{"num_attention_heads": 8, "parallel_block": false, "init_std_o": 0.0141, "optimizer": "adam_variant", "train_tokens": 1362000000}
Below are experts of layer 2 (counted from 0) of a mixture-of-experts language model. Rows are named router (the router's row for the expert), up (a neuron's input weights, with its number), down (a neuron's output weights, with its number) and show model dimensions 0-127. Each number is 128 + 32 x the weight over its row's rms, rounded and kept within 0 to 255. Numbers have three digits each.
Before each expert's rows: "comes after" lists some tokens at least twice as common just before its tokens as in all text; "comes before" lists some tokens at least twice as common just after its tokens as in all text. This comes from a sample of Wikipedia text that the model never trained on. Tokens count by the router's weight.

# expert 1
comes after: " |", ";", "–", " 0", " 1", "|"
comes before: " |", "|", ";", " 0", "–", "0"
router:092174131150127161158159112089138126142161086169113154144107082124159158193148152166131143120078116093107080080094069188161137099109124113139152156123193153089122164084089169132145153148175089174096131097144155089099084147197099101090111121096126131189052065082137161026132130166147183108087132143101120157151196137157165120167149094102108099144100190129149104169062136178098123049135
up0:108067090123114130122108105115118121111145156092164149149081158128074135163112118094145102113123136137177171156146117094132133133100110088152151121116110187150193107111108049098145127126125160095180172063129211074141101133152106111110129145131172131063112147124128100130116054145129108165110114109100119112098086129093124145133130116078126139123176139099098121092152112131173162084121
down0:158135111116107075089112165110141102110122130151128112129069147130070120150090095102156147143169140156132116086156103116131146103181157124110152129132077140087063164124127212066147053121147108109113133161140140108175124152083127092149077080136109107116086130154144125097117124077146075129121144122096136174180114120141134131194186128139132133187117084202096115136131166098116105122165
up1:065147147219102157174129115133090116125087165098113165145116149090147158105096100114088111155101124150055099131145124121159110099095137138119078152126076113124080138077115125117149175138125145120146121097166181125135115082135135142116125112086138077125118128158168161130108116133114171129156139102156124159117146151102096130110136109148228129132117215141096140144067095079072089107086
down1:100124160154119156149136136126085165076149147190143085164123067111124110099060113042179128063131133160135116131126144111132152119128121102107148140066155124097136127064171151124073146076139129125080124071110075164105092178175112171100094094145137163136098136147113113139097144150097112137137203105146129176125139156133159151078074141169141112093147112176139132152170142135114145152138
up2:140117094202136132121091137132140132132152133121159148162073148082174139149132145163135139019128109122090102100091102207104105102140138124147108079140168146115088134112141095140111140103160121167137170099116071133147150133160109145182102129150160122176081132086142126070098143079098188095190110139151103127115124181154131121196112118090158161134146118133093127156161108112107147107180
down2:147101088100114108095086169150074095091137139049167070151114098147180098156188111115139109120099186106195136124124068079080128179152128147097092132130133170136092113164154164154168127167165137113064100137131095157121161112131133139152137197126086137126139161169153131155125144145171138127134178162064172085186186078181120098130084064084123118117151119089086118137148082127125158094131
up3:128137183150188117170123108107089076124168119130130095124162117099133127049117140115122188116109067183117110178149100136146111113122029120104155152164130132053160185110092124106141161112108162098102123112134110145145081101162092111104106094128114137089189115180135157087163104176138098151148136156120161146213094088113054191182193159137140090121143170137125182130152085139127071105069
down3:092136179106127069176101139111115113142090137155220174108130190096153111098164142106061116186183102145187118088129115123151137213157089081148128115149122106110135111102120093090112110124179068091097094106147133141149148157127148153085126110096153118126147157165145129132179059079063130178112114182147162119134118147155136112087135156161062092141134151155142147084093193070120138109118
up4:143094133155134100112135155147129135149117100142163137045124103169111098152130131122110130142171126128136131150094160082131091145148166171110153110159180211118106143144100118167088145162140058135161199102118081134144149152152133084174128160108104176082113062135126112111118162114101106093166177118145142133131163065195166121075037156121054137121140160110114110147123112180095085123126
down4:161115121076091155123144100117170084126139133171067133135190018078130058147165147147185151152110094163175086129116161114073120122106149160152130153087171165053077130166130119138145138137089069111093123103179155102177072100178111129118112147138113131107031190116125157098142090131059115144104113158165098046160131100171071178088132141149111115139087127128077142153140130100124138160145
up5:139122062155154147044121118110125137103139061118154105139093161067143108161146138168120086154108117199129148114174075071159142152136089080139050063117153128113122146107146097125170143060144148154140143093072161091148164075094128121121090108155193178129128133128120129177126155071151121162169159167090127144106123203145076149180115128115081143195121099143158107102071104158137164096161
down5:200164128114135058128088110085048129185130161050158032163070101134105107152105091072116102108080088147156116120158174117132109130130104085126139130114145119187128109133168170125127070183112164136135095183168136127187095131171148120098104166077112080116122124095110120129141136093153111084093107163174114067128125153142119160131215176170106132182145149139143116142146168155080177125155
up6:104183097109094170152136152079174135190087160100163151097056124085126168116125139154111121074173151172125022164141089156135166107118117131165128173160140092192098083150174124140138161107138036114189157121105141072113119078169138110115134127150173140103101184135120118125126139116108155121132115089147128093186166044085067097101090108131133115092149118150158136200114128119152122080088
down6:105122116109156125134125160157131153157046088134105154135169137112140102148106196165135107117073171089116192114149104143183077171116133131106065147131124136158112130149140175147165134124083114048167145116126105152087155105092131141128103138121137157109133113143199125133124164157091122112080081161154101199100087144049157140089091162151130085084044126150082165124124115103123124124148
up7:130147148162093094124080159123195139122142151133196171121124183127168103135154105159149144165077135108141129149124140165121145137164160154138098202158083156158135090111118075089153089088098150122118132167119146137135114122136119136143108114161099049099098126079117085095124119229161143141071090109121097132096096131072074165108141098087140179152150134152141106132169104158117193168082
down7:098125189155080085113124109165131095139127112061148135173148124202153147114144092147134141121113107171160077058110116164161084158201037163076115153135151161149143110162144143127151123098123143138175127111099188064078171084107160123102179178163132080126174147134105061141126148128128123166199122076099108172112124178183082168160134143096164170111082101097118141125119180137093118091150
up8:120128089087110115139157129116127159092134128141112152119134164138127120129105099190129138113191114157101126103062127113102177131053212134108094138119072071069139085079078080133124082152199096169158152108107139094071141138093137032120148136130148147090099140120120132096137160130150164124161116141150166162181153178116104099165093188108169163145150145142150148151190117101135133112099
down8:157131174106121116188091152136109118112138114143149105144137149155125170117161134084167151194090101161128168142087158119113091175104150042167126112160129148120082163147157086181087121088149117105148096114144139112174144131111167056077157167168079124113133094109134118069082093101168085097119109124127129104119153144107144115120142157120187133153073174140097140106177114141127086041119
up9:153136120180065147098147125120174149179152031133160147130152148139124100117112183126108142178138118097119109097096113139185134087130121071155076140118099091082095109213108105118163158116177122153106189071161162148134149107087097161063129183160149187110120122120113126119087157115120108130097169133146103141156064134118172122188113122091166107147097153173116112141091114130117149112181
down9:135118173168155078063083156146146149141136148102153091130144137047070102170088125075132102124102135110118110142109134131107093202167154105116129127103088127144178095114141161132134099221149084160110160153202154155101132158150140077148148124162096150111098112159136099101123100133101152105116198155089156086131108095137158112062163076089136116116170107063201149159118140164099092098163
up10:117124136149137187129195076090087167185070126151175126161125120174091149113127133167138153129150110106144175108200115085150057118096145144097124093152108149136160111096079136095138121147135109107167135129071127085109117169112123099157154115145090166093122073092088141138110172166121153195078087112142097145113177088137156049146114114074126146136139195083117120095131076061149150116186
down10:099106111111191106111137045152131158163111103113141107093169121160140156121152126151110049133130158100106186139133140153135125134142135173100089106179114093166117153171152127138156180074100091101164146078140134074107104147164143140152141138092129158169119102156089101105165133117109208099156091127090103161066062177150090119148101115097092117134090140170097106101069096087108116135158
up11:145128106213153063112071137166169143169200105133153101048157157125072167112105166144087149132168148117175122161122091123151090140193080109128128100134103093115054120142094163119131133228122139113103122078134105099113095158118102137129122140105107179115117104146076137142134167122083126103110166059145093128089139163159171139166083118125103160133087156139063086114141129187067180115124
down11:122114127171126143102169166114135152150138111132144180129165136084132133172133120148122133119148084085129109140126169162145133107163194142181184149072140147129186140058138126087082167145132095098088160122104136116118057151147146136100133135150152118172153141118115140110077122145094185171122133172102125133095126172131090119095200116122106129207063127130113124149051100129135117158144
up12:104154099182072107062120106130125154126146080132144150096145145114186181137116145201112134103091107164067111135134158144102103098129194108098136115144176153130164162138148178151106105142142129150134136111149206073143099138135109147110128101096154090115117156173137161134103071108110104167132109114114114140095107160112092085141171120118090125163112091145074104133024149144154190096130
down12:098159074154109113112137105123135107111165129078113189130141154138126141149103122057159107144143095187162145203149119056109118130129170131151129094116114140158062109118137138087198111136115126211145077099145149099103173101091093162150143188112140136074106132161124057093178104141182115104148128060129081102146093164129164095123144172099184178095109105144111115158178066125064140084122
up13:056162132114119106075156102129146109143114067086156055179114131180168175122115130139121116074129093145144080129139132087098160065090132124126081156157195138162080108140114166135139165156178073147148121086098147154106127133095155139123112102133200117135161121069174128130044149101226143166111125084136119154103116105137099144153181100120129123131115160166160138087140113195167105142108
down13:120104129151097121115125202104175158094058090137129111084085099155150130190100165160116134194153114095129159132149122179153154175109097120106100157137186147149135105109117071131154183148106057151125121174153126112137127098102123111111137103045156113135208086116190131125191086082144136100114119179116121139134090136027177137153110145097126096114086130103122169107171118170159107120098
up14:112180118142166189147156127161076072129117151133168107108124141107110098168120138084123153137111164106159083132141142128148185121213107139136082132149142128103145119153153099129102161066115142107153119132136157157125163067191128055172103141155176137152132113159158097119113171197182167061172160127099101080139120110114102126140152118142112139155153173129135205120147075155149070151109
down14:095131118223059148145095143106161114195144098131157086171110121116149137150152155093113101107093132114104137056104109121084125149148096154117116116171170135088140143168117132123121222129096165143073112124111140178088189114180104131132108128169042113082101154070111102085151151121091125110173157127138107141083086130206127103096150141177139088103061131081175128135124125145118122149164
up15:151143137180146149134115152115144192158204086088139072179109161130137131137095105195143165143172126163112120134109117137093113127103130131105145078107123129112127164070134133105179100133169094200173199093140091140110163114181186070172128159095120110142150188056106072127159128147148109155143126147216066116078114134142114135150121184092125148191083161127097089106083127105141111129148
down15:129097100081112099166053102153079102089140148149158119131102130128086122168149112187067219106109126096117137113152098155139110096096146101156120080154170095082061116135194119189098133151103132105145126145152133110154136104127114171103193117146138089040115071108123091023113165134192101090132140186121144177187205138136154150129137147141135141086164119085143146089177107179145091136173
up16:149109115123145099127193109125138120146101140121116110171100187087132162126111136162169107125134121112161143129149146159127108105122103125158146134107122135120100092142081101121111128088163121062127140112130149131069077112132149097173091174170154121179129157099126084123123156108127102201109138171116152105140123155078161142164132096108133123102062141156169126107073108101082162133181
down16:197122138090179145162114150163098100119145169084171124122141115091209149114121191092122117076145124198077121118096143130130124148118157133124114101124126097118190097144201107159171135189140059140177080135115199160104145102121125162125128116154107113202159132125128158127080184074118167144101137163137172123118228175107159173128140124081140058106117081176193107075147060117168149112151

# expert 0
comes after: "-", " (", ":", "\n\n", "–", ")"
comes before: ":", "\n", ")", "\n\n", "′", "″"
router:112179093063112143150143171139128177082141160121131144109105125118173161155122136174128116074128127132128120106121110160127193082072146132079121235098122177143178186111092133100133141069118094186150199061060120158139131133141108154159102110097194114177123147124107180087172166143091148152132114185159104156145152120142111165168134132102128129108123132120162144163114104124096122089171
up0:133120149132096112153143146185119161146102128103177085132113132112191134143101149156096139105105094145162110097114135193120124118092160133075094131105080087139107109067112117116129144140115136192081121131158088084128123162094160125130127089104165043208132117094146216109072103174164162114136096172086121113139147175150114164149113197155173125080106145070159124126207110137164098097140
down0:201154174081109075112166112098073053108105116185147118096116084121122132073107117137171066157138131117037107131147160169136115189137146154175089108180120192134118161140181098095150073189130108187129121098145124149164137139149089092096133139151142150074160115116149113126100097147089037139165183161156119050185112108150118145127116152130136108162126174126094117145108156097137142124106
up1:129134150124145111183099109148102121128146130086141146133065192118130170140082146170110155080147066191127072140187103129127139100104073100183099124146113135105129163101115139075163182115179095146135163147103109134122181211063152138104151152154115076148140112106098104062122135131124231112129125128134111089069114096158113150188188094111130154146072094133077132125087103115113112124068
down1:148174125130156172176142132108133070134159194141117142154136123099091063130128123119139142135150124108149170111116161104130188126107100188088119148148134124065084114106160136160163088146086111126114119122160144190131079022126055126089160138134109151167157132102168123157064144131150110185161155155185131096079129121084094117173107157139122110170124117120116124185057122164172146172145
up2:157134168182104130159168111180140144104147152128148112125076183095107088071078164164156136105159081130141087095112149112125099103071122138107165142055124109107106129166108174138176099102185153200159120133126162116170179098104104127111135128100178083111186138102130188080130111134122125103119114107185121073074108133094128168122101121122117124184146160118079142173157127133137090147141
down2:032170128141164109070160144129111165172097063169175108151142155125139111096134077115080084107041113105129133109113114083102175140122146148107137142115137076123120146116091133093102151096131112100116104180176094158171176153110133147090135091172175168120085136108115085119076102141166098172148125143140132102128135151156165132136153117118120126112130159197094126186160174147123089156074
up3:129179117108129135119222126159137111114129133193082146147114109090085107143094109098098154016137119152155151127141171138175140115126142120024089181208108139101131081212091135106155112043156100175159147077122122149099135155167126157063148137131134148112115072130110112099112169152175093157123138147075155181101118118158090120107134070140135155115209143106099169136167147113143137073111
down3:115145110103142089131144114126074146134075125142124145145117174078138078135187181174105154193099161103135098091128160159173127080156129099121127120115126126104109140117078149143178104106117097126111133125150100153162176116063115123142169116131180072156095116157118093107139127124075108069121184105156115091142126149152141157096097080146120167146061159155115111081131184098180150165166
up4:060160101101140131118111208110113163118101122180151125145098129109173198124106128155146087161136122098158079108117147140123164160117095102143194193153162178151169167036139119108104160133173151152136166098165138100115116150127139114130116092159139150132149088103146153135137132148144150166155145161161115073136118116182125166140112105114094141159155153105120149151079098141126095063087
down4:127148140194103155165101133088109127065083115090133073164131103106119109115141052083078125103124141118190050141127109139099148112074149101074087040135093175107148003139133092100091030089165173103106140150112130127058073117157117144102174119131113104101186084172113164127066156141136098133114059146117130153151160074145114101145137124111160086157147150124152163122135149121159128124123
up5:128105151157115130051147085135110148163113157127141061135157087073121160137125144124162083043111102189139128101172154137119138126126131120143059158157078185149100187151118114186074146126161120103123101121113111063079131123138143117183128106129125103149121159096133157154128088113167090148147079114060112139138110189125106173155102145150086138085141069124140138132161064187134120161132
down5:123127121096112126160108134120165133174147118095061108099158071181162144142137131091138124167183095127121126128066131104092145186109139117115163113142178104143124111124085133072102140188124189165111179127148131118164102168183155119172080156101146182134142078055085108150222139123132133151159153146169116086130119120148130142050148136074128094154125145110131114145142112083125110140096
up6:156115089176143176121086100081139129207131107081069104153136136104172146113117184140082145116146151154089098125098145184196118123120101141190137043114141101138169092162143129149188109121132104156174151118165133120154142169170125097122117147100135092152139150055062106139045117075127092104111120126150107094132157148118111152165075132086121158143087154083116081106136122138122130148187
down6:107154120111143076091123095140113120099173126195134160103133128121145168087199124135115141106117161105133125045152114155127186169073138154140131111097117108109128139111154136132150133131162161139095106119116114126056070102086116144108123139107134100225151182129147078163094109160135093145085094087148077127145141127098124108120099102105129100114072118074147089063125107167153118118135
up7:163079143095105133126196190162140077159146169152111128128096169103137098130109116127075122107137103076147115123148090111131195079137165135135121109104152198092161201134108120237105119107192129132142088112144090143167063077131104122180098084071119123108127124142116128116133085132124179163097129135124109152081131187189126113124152141126142221155123128131123105123151133139105152104108
down7:143142142175118124112185141059112096144141102089150109226134222151133154149109070179197115129103123147133146216108094067110126122141091070071092116137115161126136120093156109110149115077123164138097107099122159090191152114107125091156146079080096150150070091117124114130124123163102144105176137112127128090229105133138146127181087077113125123140158128105078099147094124098080134118164
up8:110182157145146138114129144075132100220152075154133137175131131075155149084150137115095188102076186152108124174131048142150151115153175083100150215094118179102160155131128154123114143142179115105141128135111148145125113098181150120142112123092135214116162048139095151086105149101135160154153111118146101155122153136170124111146121181158128114162120158135145104126064081144111072116153
down8:119126111150141100116134097084146179143175057164115119080136178093116141157181118141217096181158131178130127123095076170153157105126121091138120151139148132141123090130113140063122140182103130136099165154192127077155112123101144121078122129156141079134104132120122172186112171101123098108106151141144125180138149094138120122107085103114112111071118109088170182127133082117100103084136
up9:060172113145075146118145171177122081155101129106112093127167177170118125120161109167114098117148085082128134123178124122178165055133126110069099125191141147099092115097114058079076110110110088136132203112119162174132137160080142158126080212184146150083132115114047121069149158164064139145115107093146164112154127100157112190211135099098141107144114080122159120046115123090121085124108
down9:123091197089166121159083178109181092155146135156112168201167119104150124179104134159098186118154124196047152153132160106136073148129148147140135138141104095115160143172144164138094089171158137044075078095150158122127097088095123088060153123131117141166169028173093151138229123104070133137108138127147150121118131118121143082099123124135156147107088193053130093135166130081137080107084
up10:043088180129112116106124114142143138077121201116177084096139139104178197129126152146098097123135098144106147189138071132124154095171125104102070138167171176082126110142094103103160140143130129128137125097095080127135147111122161168129196127130141130116117099080089120081101146142124208141107132152155134142133171171169163113152108154105194160160143137108069100085086159097115101043118
down10:133153079138122094139107073135137070112134147131142110128077103100102112072144175111093108122102164132123123070140081115115140105107146178115100108136146082128148132114140153121148120112121123112148155129154065118104129149126063060102109141140100148179074133155139157126139098122187176118147106112087128096077120086153154141127116093091046130169120155089154165087157122141153106142127
up11:052201151145129092093101133104105124160137111140096137164139159115140134053087150166066124074088076145153097083171133146157152100161164128143128099087145135150152173098133100063123159170105068099158135116142107110142118098130187129118082172065194099156110156088138156123111169152128133094141060145148139074157120138118098143067106124139141157099106104134154151154093128126141144131124
down11:134182175082121142113120152172139138131102091115156098071169131155147110102109084093140080111096132040101140164119071072108151098127152094108113110119177181155162139097106127103143104106113129091143172159148128129152118095117139110111174124105111147076132121127094162017157101103113059091130146145102127138115122121092168114109194149112132076156182165137091102124142145142169113090113
up12:069148124196088130041139101092107102151125115156119115146105117121107137159133185137110207076115068156130131105103160126136215089041147137125122132120145110157123082127145134176137126166130156133219168136116110139069136135130195121157105170101152109103109120126167143118108142076133156139134112091100160129075105167095152200189066117114106180141137126124138118140068065094103182039131
down12:140119082095126103195087166108105180157172164107114089092148111097163128110125091126106125110092110137145185096165073152123152130078195125083153119132151189107141143115152118173133144088132128111116151139148105184104138138084087094095116144188116089087080114116120171154130177225144108176149138194156111123049119152132139066117144204126133092113224101107169088148110152092170116121121
up13:090104175112144109114099150146110118115105105112146201093157134118172106120101186179093103045122149149089091151105090135167115102133173103124096149135159226083073114078161150184132047157134148136138154137185145103152144106105125116109143144127110160167093129142097227121146107115141142105113217079118120135106105138134128141155160149086161145110111083144103067112074156157114141089066
down13:172130117129074141113113158180091065103154090183124188146080128147101149101149114119241149079143146060136096113140133133112110132137117101138099192137159117135094128124132058142200141143107125171129158098163120095101130169153109119161110149163096170085123146142153197175131054107166154134113164173101147096176148161147114155203105102193095144159084142089102094187069145123116096085162
up14:108135131126090167114086202137094146121082068111152178133112118108136139112165165180137139075167132152070110113100085110117169123169113141111126165090149207116146099168104143180196126110168097148032146154109111154130183104164186108124125125075170126133199103139138150100065206089150122134106072157182120093144146074112173141116131169118128097173104121077141094142114079156149101122190
down14:115144118125147106123121105085126145115197107132122101160109112144169092093164165136156145134136145109154182144115070077110130090088104121130031151096111088113142113102132145150131139150103167139163072120143072200159093142115195139124128105110098161062118131144089124103183148159174204096139125092120126139152104142094166121164129124139094137085153143184140121147162085105099126107153
up15:089175056147045110117165117083136101199120131141145209127117139141131188158156128105138127144088144212093150131171088107166124152154159095127107158171100165146100207130082132135160067130117112161143179163122091051083146095132101125133084113145145184162166105129148145125129089119156149150109089100127144123188121127167146118151143091088073115114141109088196164096123092110136170102104
down15:096097152149139128145105128097150119126137149128117112099121167111132175154062073114068065146120114118106146124133179172070124147143152071120112110155063141145116125111116127109107139147120130079072198110160210129096172154122110141141110122126116117152108156138068072142181131185120140142180186115082134139126074190085120124122139094167130188160115142142102178123088111083113135146160
up16:095119122091123092159142106090163104172135137109137110118061107084108103132116160100106122169120032144139169118147171146172124092165155108085109155164082131125147146136119074040139156112160149170172197129119121158116142153162139113144163121170172136111161188116139168126144121166087135131125081133119152105124068152092079098088157137107103164126185146187119197077098081158150136147124
down16:119122129127143069070147063130187149091101126059144116094095176107131102192118224129122154099081105125131140119132117094108151105110091085124114124154119080136123096145098098097136148104124081162156136143068123067131138109078114139136176132136135173070092154127061110115135145181088193111036111184165172128126157090142174136097099176198130068132102109098096109107111134134145073136136

# expert 10
comes after: ".", "\n", "-", "|", "=", ")"
comes before: "-", "|", "=", "The", "In", " was"
router:117183139174130122133165194076113122160181093137154143105114071088072178157097120110131158095088084177147098160175070143187130075084140051132106160112103149141168135108129125169121096121144106120113131080102138093136146170149123059107142134082145099129178092091137142068143146120146157124180149094120118112096125092083139131135173112085104171092176187095088144145140053151174160144083
up0:149158118091145118068063085066129117190118128071099124058199122130164156188083139172120148091098095097122130163098113136153128169142123136130124101082140101129142079154103134154171093125145145134070126161112157179137129131116121096116133115148153137147115131120122091123150128098115141070135098094188122176140150154097153130150157106096131156154187159171172119110148173109176138157075
down0:132102141110115178121129132087111117126184123119117185139095129139159084119131099113166169169147162112153128129163128152089146077098128140117143067121145092112086149101122104113108128168124126150110128121136117188144122066129120134191232133175123140184113131135084157137088122068053133155165122130133126059154050148149101166177089117113149137163173172157159108132102135112162094100154
up1:099140137132134108138147148166085136142115123155116163162090160119153159146194132148176118161121151187136131086156113095185056126054136138101153147126119133115169135106079074125167154123153083132159154077135143113154130117136172152142156105120103197131117113075047227097119117171109085140148109144144112163115146121084083151188154135133070145101111107125140145159086113145110052085108
down1:155134191148166134082091095145111072149121135166134137131151125110150183119085127145089101121105110100102101082126106142114112101091175154133077113084133122109077110115164103149109115073122215130111211136140164125090188175167069142172065115177144141127123132156142103137137141119112126134084152110096107127139118061167181146161131198130118116124066062137098149091121088203159138172123
up2:098109162155177135126082173131145130106133066099122179103150152164101112090114150168136147111085099169105166145145173086132133078158167125152157123101141140121097174090070202159130106177164102105094133108129130151150084102157135097135168126096123154180129140134171180152092131081179097075113090104110122127173098170120149143154160138090131150077139078138138152126119125091161075116165
down2:146117118189126188125100187130133127102141123149142086142161127110135155128119112129134104082151115131120161100163148133118128102162146160125138073159098111138153112122024115120126179168180097101106090125155132144168001093110148138165186118137146132152104121125170129121145134100149109143119140094093109152231118150145146127145145104058130121140129171139107128157134137064109158129117
up3:145186136143083169176167101154076139120129066184178150131130094126121192119196132137210179124104159123116116133122106122163166092135144084126102133100124114125108187125114105096218102096097118145139123140127120186104106120102137106122090108141103149191124095120154155125122167110086116162097126135115128165095083164127140108113101138087073112157089158118092138133103110072178121086158
down3:071154146107118134116147142164100111137157094089127157193126182130172118121148143180139159119160129083126082117101108143135102084131130116132074113169103110145153149152165142079030127184155131138087114091108137141106139093128087139088121132117194166121187140152145104091136087184075169138116171068133134085127172152091027090159108136107127122125106111147122054108071120120119107089126
up4:081126146140133089212143129113111153143141141094146109119143180128165117137151066135116122115118088158153134117130106116137198112118120110098154185048178173119086143116110128138154130130126127167130126081128142186101119113147118217087139184102092119138129126208114133159170138106132123049148140214202127100147140178116209179103093104114153098194118184078165143120111156119130083138095
down4:161112123115192106116099150139139143139124129121087107110110122088167180086182210163133060157085097208153145057084132128138155134207121135165070150159062153135117163158121095056124065045158142159098179119102131135125188148141108184185097099127073143115162121102122115152127139105114152153130204095126109091125108165109135155115087106112157149138123126188109119164129079107149109107119
up5:124126145091143115038179203122128151115164137078169035121176140123066138080126112126157157117121122163114162180166145121157117123146139090135164092156121080158110131136149127091127107111126153129064165134106131140130087170110117194108137123153079169117131074158105139144117124122133096143129122094127121135120154202131093117080119119096049161080130112105101123161127108136109109133124
down5:113132150110092152163095137129086158097101065168113111095133182121186100166119102114118101122077117198101136081092177134127078102204098147142109125149164187148120121145136082115152104111164103131092130170137104111146226089144115072083175138085120118112113139135165182114094125149059143139122191101081129115123147139141137115094123090169157139198144160166123173166115098159089126121134
up6:147147098126103088156094145166216143114166158142147110155152140130144127109115180119119190128156130122128099083131081096090140132149159106077141152164115133148163140123133081133149129127139156174144113173128155070125119134160160116156127050090166117138143072127242149107088108095093146120114141135117153165066122115141174113150134203123137130131138122127083110116104126184146085092163
down6:137154173091068153136110188143130144183123164072112145161169096056123178186097167118108152134144121116131182135145113158160162175134071158095117135156141109140088186106139044107118156120104141125138144130092186081034127139075128091148112140100056100128145093126092080143111143095110127115108125098191100125121065134156121114138111078179098102136095099100083130097131128131104116132132
up7:123098134164140115050157088097143162174126188068113121097141178161126145185103128194175168083190120175117194158159126159151120150112120156085202111086166104119150131096105102119136159146166130194134160113106147153053131101084100125134139100142126107158112135130100126174152109134144145141108124120114140130198075087090062086137130132119105157148170081115098214108171092113161131117132
down7:112147105179117123107168091115101112087050124167149127190133132159141112177089080102132086119141129112169155147117072082178126111106117104103136172184099155128174100100111173128073139124111085087082119068051161082145070090180110112107132137155131101087131190118098132137079111077134096078133158150138117163172175161099176117101147123083162113066133148125133135144089122108100130175149
up8:078114122208124099120154153146099130094069081114105173135060114074110176119100115125145094111134129126168126127152107191140154118090091174102086162137145145129156149192113047124209165160119101188144135132110091136132139099160146137180132135161147095140155091090134121093151144130203109144143093188141133183095150152144120120162154130104114131172123116032122119126113061080165157110194
down8:158129169053128080107071070157140135187141131173111060129165123109161153112186144134139121234152145098187140110094128109080073106161166224101176156123128099201099105067170139163134078100159158143094096090113164181138087107083073148070112127137139157140109098133146116148083094125108139117167112131135138115082102100160153083130103151107152091111126108163141112117166155163018104135161
up9:094121139149128164132148133113101155145082130167120143169091086088121134136197137106148189059140145127137135125130129162140161138134093119118135153130123168042198129176097172155156134185125181166191123120074087073084134119112067093154155123126170091108096095145103118106112106153143199179114159100116146116116102074115162125154098071093120110190132123098178179102080127109143076109181
down9:192102135112119143087148165164111102107137187073114168154178120089107112166165111119150127161126138139107118179104146109178119162178170125127123212170153091152110069149134174139076109109132182127077059094108161153159141124139197172120088154116138140119102153118067144171116117158105115144112158093083188141155142158137057113104076067108165122164165135145102130114104122125169158133113
up10:145147101127204153115100094118130161113150133089143125152118056110141138118162120113082138074057121061158115083142080142112187136047100106148179170124145120084126171135117186129125172119132129127190128124101111147101167105127155090121105134085155135130136178143067179132172156148196150115135119167136146080126148114121093118135153109130125067165147131125199173130113156129110119111163
down10:102136088117093118113144106114135186141109063087122080158154125130117129104129152123093060118138074078168171098140138097132218109097129091163158214136095173196120128123232091122142114178105126110138156145126137158086122157126162118129127143063131104099087095098139155144129147148136089131180180132095128121066134134135169124109153128094134128195143072164101189103085103151132160155131
up11:095164127119082136143064148096121187163142093140150122145095121162115167098126145139125192145102110139151149139081167127146162074103088107097086154120138179186104143179086132113177128175182135095125125072085165114107097092084096127109113130144152124140138070143144173154158093083103205219059152109040069067126097131160089163139129113121141087145101144127203174158139127157189116078095
down11:126093126125139088108159142105118078161040143120184138134133118134099153124132163138146100157117167155168124132134066129113129113186167189086095097054151053124108158075155119035149122110143159115103120079168156102144091116124108172116156121118196048118120118121146135127106123135157139081137088112127150176068161164127112090141088139125130127129128089082110119121163190121138147164173
up12:129098152132059123160156152125159153099184063136129124140073096072134126086135164146076178125155154080140190089117148154133085070212095122080134171183113151114132151104060138114157183140127078151133124162059117130128111155091129147130197131136090142175107117092103104144143108158135112108119151073095154047166126107100108101167144107090125147156136137167158116122136152159123115136140
down12:105144037178126117101113113211142081130156148165098099122125131150113144166217106084105145147159109116166082107150106127138106159052166149100145042101164116105150167125114068152163108141090128053161148126143131137124100130114156124075152106118123159168113083115156122076099088103121171146096074110140118203080106144120071128097078135119130103177084093107127138132150124088163174160108
up13:154123154123168151101064120145126149176178049065112109123099144189151163126124126140127122149143078063146111161107127126138172164127164231131141173113139105062178119084162081132144149112146129147096120155113112111109090171171085144115122097126144155119096184147095154154099130145126188122043150155108092153140151104167130144142063134149169136110099114121160184112139168146144062107131
down13:098149142115084094065083064169111137161180151138110124097124090106149081016147152156139159077049123155113092121091111110103106136119137131140166141140192187152111114159159106146111119131118121149155119102164136149108113123162173200113126128118110113146150121154093129152109122194078104157128194069170130137152164105177140114153082132152095130092075151134131110116126068165133125141119
up14:097187042108170117196107100169082093083133120109099159081172177142111155114149152167089118091155120139139137073156162135163105106140103115124177138087113160152121136101139143164086118114112124101188107096098145159056082153158153111174126139123175124116136190122121143135126153092149107144093099129157115114120127100146128118182092140164117194105090087136123156156094130118051156115139
down14:120094150176135161140139146068168133128139100135166160126099128152153141168100132103115153137134151054145150130060131152143114155136139178110108182111120102127192164120100097155130125130176130156125198113129162127182110116157106134166125100157106145161101150085151140129106105134118144113119100155092110082129124108127135142155138168132117128099125169069130152115157107067172095084111
up15:129140088116127143067122070120130144158153160138162092128129137110120119132124127172137144130134095130117119096156104128103147102119134176089101171091097142116122119089132147137132096101136120087135128134139105136136147115173138141119155133110155154133114149110067151123135225094099152113109097139126164080149080237115131178083132114110118125080063180122115128055128105088105137119106
down15:153102134104073098106171137092091122058110122121062144131133153136135173136101169124090147132155109076116093154140183119124147130091099125094139077185193064106108109198117112073169142072114108101105120082091102162075191079091137075130114082161166145090184149110125146124141144099110112141076109140097140144122070088134099191197099156196131072144116128130102134138130149175111170155060
up16:123115043091142138117166114121123089152169083114106126102085119153088121051146172107041119112137096131103141145037088123127134152216204122116079156102142133142069164214076132141181066126132129130128172149170072170134132161097125155122080110148111144135064099060139148082134143122087130155100131125131181164083150151162055171145119136088103172106139108145154097135144142143125137148102
down16:126199094120137092135155201177128145141122102138123135141120152097129140146152109105122056128162119146154144098138169154147061116120095068182126128142116117199121165116169116099037131191117113140149115162137107080136125138155173105160042142163141123141151145115126089115099122164124111074123085128178112067105172088161119164148070144122136089123138091131135098153138161097166070155152